Weights of a small mixture-of-experts language model, trained from scratch on English Wikipedia.
Experts: 48 clamped SwiGLU neurons an expert, a softmax router, a shared expert of 128 neurons.
Training: a variant of Muon for the experts, 529M tokens, 2635 steps.
Below are experts of layer 9 (counted from 0) of a mixture-of-experts language model. Rows are named router (the router's row for the expert), down (a neuron's output weights, with its number) and show model dimensions 0-47. Each number is 50 + 12 x the weight over its row's rms, rounded and kept within 0 to 99.
Before each expert's rows: a language model's description of what the expert responds to. This comes from a sample of Wikipedia text that the model never trained on.

# expert 28
Description: Function words in biographies, such as his, and his, is a, was a, commas and of, before father, son, American or former.
router:42 54 49 68 54 41 41 50 56 26 70 62 58 44 48 51 53 47 46 50 43 50 57 36 48 71 38 73 57 29 52 44 63 42 30 24 54 46 60 45 56 60 68 58 57 58 52 61
down0:40 63 57 58 46 44 67 10 53 58 48 59 42 47 58 36 51 56 51 39 54 35 59 55 60 37 69 40 37 50 56 61 63 32 76 54 44 56 63 71 50 44 41 46 30 42 46 65
down1:50 44 53 51 42 58 68 44 55 42 50 29 41 26 55 65 45 54 56 51 59 52 56 34 64 37 44 53 40 43 51 58 47 60 50 51 63 32 50 52 63 59 56 42 23 47 67 74
down2:29 53 55 44 47 55 35 75 36 49 49 47 54 40 55 34 40 61 46 45 40 25 63 55 76 52 39 63 44 58 25 45 46 41 58 78 69 51 52 51 52 26 33 62 64 60 53 62
down3:58 60 46 31 34 64 60 51 32 70 42 59 59 55 32 64 55 58 52 58 45 55 47 49 71 52 67 49 49 42 44 71 61 45 62 44 42 72 31 52 34 54 42 42 51 34 46 69

# expert 56
Description: Given names and their pieces at name starts in credits and rosters, such as John, Michael, Jeff, D-mit-ry, W-alt, Don.
router:63 48 40 64 57 71 40 77 47 37 57 25 67 39 45 43 54 50 39 43 62 44 48 50 64 44 40 61 49 39 52 53 48 56 41 64 44 62 45 67 62 36 31 50 40 52 52 55
down0:58 42 64 61 60 42 48 59 54 45 66 48 61 55 25 63 44 55 68 49 67 34 55 59 57 64 47 41 26 75 43 46 50 48 38 44 41 68 39 50 58 40 49 42 55 41 55 56
down1:43 61 81 34 47 54 61 59 42 51 53 37 74 57 50 48 40 34 62 36 14 24 45 46 44 71 67 51 68 50 65 51 66 47 56 55 51 45 50 39 43 16 60 57 57 57 55 41
down2:61 44 45 48 50 35 29 68 57 43 61 65 37 42 47 58 59 45 54 52 47 51 76 81 60 57 59 48 55 29 62 34 63 50 51 48 27 41 73 51 43 51 37 44 56 42 41 63
down3:43 61 59 61 40 58 75 52 47 66 29 41 42 43 58 35 57 40 41 56 57 50 58 47 55 48 45 28 72 58 66 21 45 47 54 36 73 57 59 50 51 45 65 43 28 57 61 67

# expert 38
Description: Linking words joining clauses or phrases: and, as (especially as of census figures, as well as), but, is, was, are.
router:57 36 51 45 61 62 38 46 42 50 46 49 58 65 48 66 35 56 52 37 66 48 52 50 38 57 63 35 52 53 39 22 55 51 66 47 59 70 44 37 52 43 65 48 69 35 34 45
down0:54 54 61 23 48 40 41 41 54 64 48 56 43 67 55 42 51 60 31 55 41 46 41 66 48 62 33 52 46 41 27 37 52 70 37 60 33 39 50 49 42 18 56 60 60 48 53 50
down1:43 69 36 65 58 36 39 48 63 71 47 52 73 58 66 43 41 47 48 31 44 66 46 51 49 67 39 29 47 27 47 47 55 54 43 29 51 42 55 61 46 60 41 53 53 38 33 51
down2:26 31 58 72 54 76 42 49 64 34 52 36 30 67 47 32 59 53 41 38 53 50 53 64 35 50 55 40 42 49 44 44 61 38 57 38 46 46 61 40 56 44 53 50 56 53 43 37
down3:53 49 76 53 44 50 51 76 56 55 53 68 45 61 25 41 48 58 35 58 53 50 59 49 72 41 29 56 34 36 66 69 35 40 43 45 34 40 39 54 61 60 68 62 45 67 43 48

# expert 37
Description: Words and suffixes inside names of organizations, departments and awards: Arts, Research, Health, Liber-ties Union, Veterin-ary Medicine.
router:69 37 52 60 71 66 50 67 65 52 32 53 59 52 50 60 64 48 52 41 53 52 49 55 48 52 36 42 58 32 53 51 42 53 49 68 24 47 46 55 59 60 72 41 36 48 52 52
down0:65 53 68 50 58 61 26 62 39 41 56 39 44 42 58 67 36 17 60 53 42 55 62 46 67 50 47 62 60 45 44 42 44 35 63 63 63 54 43 42 53 31 43 70 51 47 61 50
down1:46 58 46 39 37 48 47 60 40 63 53 26 53 55 39 49 53 67 65 46 48 55 67 47 45 52 64 43 51 64 44 58 52 64 35 45 52 32 43 52 31 55 59 38 49 31 55 63
down2:51 76 49 61 33 39 46 38 52 50 62 55 29 57 46 67 51 58 65 41 46 53 56 27 35 25 49 61 66 47 25 62 51 33 60 56 32 55 53 23 66 25 49 55 50 63 59 57
down3:45 65 54 45 38 39 44 17 38 47 69 56 43 43 51 40 49 60 44 51 53 56 39 30 41 38 53 61 63 55 39 33 57 64 56 80 59 51 30 37 49 37 35 87 43 45 43 60

# expert 46
Description: Capital openings Ch, H, P, K, J of personal names, often after quotes, parentheses, hyphens or Mc, e.g. Charles, Marie-Christine, Jean-Philippe, Ph.D.
router:63 58 34 63 59 48 61 62 38 32 69 34 42 60 65 72 56 62 37 57 37 37 62 32 22 60 48 65 34 72 55 34 43 27 64 27 62 48 53 52 50 45 24 64 60 65 40 46
down1:50 37 45 56 52 58 60 78 36 52 53 55 46 60 72 49 41 53 59 31 45 65 56 62 64 49 44 57 44 49 49 43 55 41 58 48 30 54 32 52 49 52 57 51 46 71 40 53
down2:71 60 53 76 72 49 61 48 69 74 44 57 42 71 58 53 46 50 38 68 35 35 45 62 38 61 54 40 47 60 48 44 38 42 41 55 48 37 47 52 35 42 54 59 36 75 31 39
down3:66 71 49 43 44 59 57 46 66 63 64 57 46 52 73 38 46 56 49 50 35 66 52 54 55 48 32 50 39 54 51 45 40 35 58 21 67 54 52 53 54 23 43 53 29 52 42 55
down4:38 45 57 39 46 58 52 41 51 55 50 42 60 43 39 64 58 48 40 57 42 52 39 76 55 41 55 54 48 48 36 50 35 43 56 28 67 61 72 46 46 58 55 50 45 49 49 52

# expert 30
Description: Counting and ordering words before nouns, such as two, three, second, several, many, plus next, full, single.
router:52 60 77 57 43 54 50 64 42 22 27 60 54 40 44 49 65 38 61 59 57 35 49 36 41 32 75 72 68 49 42 45 57 46 44 29 34 40 47 40 66 47 57 54 67 37 50 74
down0:44 50 55 69 82 54 58 63 48 55 65 51 66 49 36 54 38 48 44 66 62 51 33 59 45 30 54 24 53 53 55 45 59 48 49 63 39 62 44 29 45 57 48 34 38 46 44 53
down1:64 37 59 61 43 63 47 29 47 43 64 52 50 68 53 52 69 67 34 58 47 28 86 40 47 54 39 37 56 61 58 68 51 45 29 66 55 68 38 54 54 55 56 56 57 49 49 54
down2:60 41 46 54 51 44 57 59 33 46 44 54 58 42 70 59 73 80 33 60 55 49 49 47 76 82 49 41 44 47 41 42 58 49 34 56 46 50 51 43 42 57 48 59 54 30 52 38
down3:39 59 36 40 60 38 68 38 61 72 48 50 58 52 57 81 54 29 65 49 59 79 36 49 51 61 44 65 55 48 40 65 52 26 27 42 48 66 38 70 53 79 44 43 62 40 61 46

# expert 27
Description: Everyday verbs such as took, play, ran, win, brought, and noun pieces after a short consonant start, like golf, driving, ranch.
router:36 59 29 48 40 44 41 49 44 50 56 52 49 48 29 50 65 64 76 35 56 80 52 40 78 33 57 33 61 50 54 56 51 65 46 57 29 57 57 45 34 34 54 47 50 44 48 55
down0:46 34 68 43 50 61 57 48 49 50 15 39 70 65 62 44 43 46 40 40 43 51 47 51 42 38 39 46 40 40 44 44 56 64 55 65 28 70 21 48 42 53 41 52 50 29 61 61
down1:66 26 45 64 58 43 48 28 53 60 44 44 29 65 75 48 74 51 40 53 50 57 35 68 42 69 47 58 64 63 46 30 57 49 31 68 29 29 69 62 55 50 54 60 19 56 82 34
down2:49 50 31 62 32 69 54 53 43 33 46 36 56 47 50 57 41 45 54 43 59 21 68 40 38 41 43 70 64 47 62 69 42 55 55 48 60 47 25 55 60 52 42 42 53 48 37 69
down3:48 51 33 35 45 48 65 62 41 50 68 48 53 36 29 45 44 34 59 26 36 32 40 27 60 52 52 33 57 63 49 35 31 45 77 47 54 61 19 57 48 58 63 43 43 54 52 52

# expert 62
Description: Adjectives and particles of size, height, distance or direction before nouns or suffixes, such as low-power, high-ly, pro-portion, short, on, out.
router:51 54 60 32 41 72 32 42 53 47 32 82 55 58 52 40 51 54 59 39 61 39 35 37 34 21 50 33 63 59 51 45 43 49 42 38 66 53 50 60 85 51 52 57 49 37 67 57
down0:50 37 64 50 59 41 49 46 49 53 53 58 55 56 50 57 48 53 56 58 55 41 59 36 49 67 42 34 71 20 46 30 40 42 46 41 53 62 39 39 52 43 71 41 43 42 73 52
down1:59 48 30 54 51 52 45 39 52 55 44 59 65 55 47 29 66 58 44 51 45 60 45 45 26 61 28 68 58 52 54 51 39 40 48 64 29 49 84 50 37 56 65 47 54 38 68 71
down2:43 32 58 59 50 47 44 65 40 47 46 40 51 43 44 66 47 50 52 45 52 30 27 38 57 40 46 69 52 73 37 59 37 57 48 58 36 44 27 65 47 44 39 48 45 62 57 62
down3:58 45 53 57 52 45 61 60 57 55 42 23 37 50 37 68 42 32 42 28 60 61 49 66 67 48 43 56 48 57 56 38 38 40 29 48 47 39 56 63 64 55 30 40 48 59 70 63

# expert 16
Description: Inner syllable pieces inside longer words and names, mostly after a vowel or consonant cluster, e.g. nostal-g-ia, Pose-id-on, ox-id-ized, Appal-ach-ian.
router:46 48 44 53 48 52 44 50 52 45 68 30 36 30 50 30 42 49 34 52 38 58 50 59 60 62 27 48 66 45 48 41 59 64 63 47 44 71 65 41 49 75 28 63 50 55 63 42
down0:29 41 25 44 40 54 58 49 29 40 53 74 64 71 53 47 45 50 41 38 42 52 60 44 43 63 67 67 55 45 75 44 39 23 44 58 45 31 68 36 59 52 60 74 55 54 41 38
down1:49 61 48 61 51 35 32 79 45 49 50 35 58 37 37 19 59 50 50 57 26 49 53 33 64 40 66 65 09 41 48 48 43 51 56 48 55 58 42 50 55 36 44 67 60 48 50 52
down2:76 62 66 70 38 40 48 60 34 33 49 47 47 39 49 66 49 50 57 36 43 31 31 49 56 33 41 51 53 49 63 67 45 63 52 56 51 49 44 57 51 33 38 42 57 50 51 26
down3:53 43 72 71 55 37 72 45 63 56 67 45 44 61 53 54 41 37 47 52 32 67 44 46 22 49 76 52 55 66 75 46 26 72 55 65 40 38 53 39 39 48 26 34 43 60 47 64

# expert 43
Description: Word pieces with g, b or d in mid-word, often ag, ig, og, as in Tou-g-hen, Se-ag-ull, mut-ag-enic, Caen-og-astropoda.
router:43 72 44 51 36 63 31 42 62 45 63 57 51 35 52 23 45 37 30 54 52 35 48 47 68 51 34 51 73 66 57 62 47 44 26 62 52 53 46 33 47 65 37 65 19 58 48 36
down0:64 44 41 49 33 73 67 51 22 45 57 58 56 20 80 58 66 51 58 36 53 36 37 40 28 68 42 57 44 40 46 57 34 49 61 42 47 39 42 51 55 63 38 55 35 67 46 52
down1:69 58 71 38 52 61 47 59 57 53 61 44 29 30 49 65 59 46 54 42 66 47 39 31 59 42 29 41 34 50 45 49 43 68 62 12 55 30 56 23 21 48 58 49 51 56 49 47
down2:44 46 47 61 63 22 61 57 62 53 51 64 55 37 59 44 40 43 54 48 32 55 47 52 52 78 58 65 47 30 32 49 59 47 39 36 59 43 74 55 53 58 57 41 61 39 46 43
down3:44 37 48 48 45 61 51 47 51 18 39 39 31 46 58 57 37 40 51 50 74 54 53 48 51 58 57 43 44 70 47 37 53 39 69 50 64 28 58 54 72 50 63 44 64 49 44 48

# expert 44
Description: Position and role words in credits, sports and list headings, such as back-ing vocals, Open-ing theme, right, main-draw, title, lead.
router:63 31 60 43 36 51 60 63 27 24 45 68 55 69 52 51 37 63 61 39 46 66 47 53 52 50 55 55 74 44 62 51 63 36 38 43 56 30 56 36 49 46 62 55 62 52 50 65
down0:38 37 48 38 57 32 49 56 38 39 63 19 45 62 38 39 57 65 56 54 55 47 51 65 39 49 46 66 51 33 58 33 26 60 46 60 44 39 46 52 26 34 61 66 37 37 47 50
down1:43 39 55 60 41 35 45 37 70 77 71 48 51 69 71 51 46 40 44 62 70 49 73 44 49 31 53 29 47 49 58 37 33 58 57 34 47 53 46 19 57 49 52 45 54 34 29 60
down2:57 49 66 43 21 43 54 48 43 44 53 54 71 54 52 38 61 35 46 36 41 72 38 55 32 46 46 57 44 62 44 40 60 40 64 52 59 46 65 50 61 56 65 46 47 56 28 53
down3:53 56 47 31 49 55 54 64 56 46 56 64 52 52 52 64 59 38 82 65 47 59 43 46 66 88 64 35 53 49 36 43 40 56 59 64 39 27 54 56 32 66 40 49 67 34 35 60

# expert 25
Description: Prepositions and verbs leading to a following object, such as to in "How to", of in "many of them", on, from.
router:16 45 39 38 59 49 33 39 40 37 49 59 48 63 45 57 39 42 72 45 45 43 76 48 59 48 49 33 65 28 44 34 23 61 40 34 58 59 40 63 64 59 40 51 32 46 25 69
down0:39 44 64 29 57 25 54 54 27 35 61 50 39 57 29 64 45 40 73 46 49 57 47 44 46 30 28 58 41 42 40 57 35 58 51 43 68 79 55 72 49 58 62 58 68 46 39 21
down1:46 30 65 59 39 50 47 43 67 72 44 39 48 62 56 61 10 61 38 62 66 28 51 38 27 55 47 55 57 61 49 61 42 32 65 65 57 48 60 55 39 39 47 34 61 51 45 61
down2:56 48 56 39 32 52 36 44 31 64 32 47 69 36 42 66 41 61 40 54 45 51 46 40 55 26 36 44 71 68 38 63 55 28 29 41 45 47 63 50 25 50 52 38 61 39 70 51
down3:65 66 58 61 58 53 50 65 47 52 39 56 33 55 45 48 65 44 29 20 56 48 70 40 33 38 26 46 42 34 39 65 58 47 60 37 34 48 43 68 31 44 48 44 54 45 46 35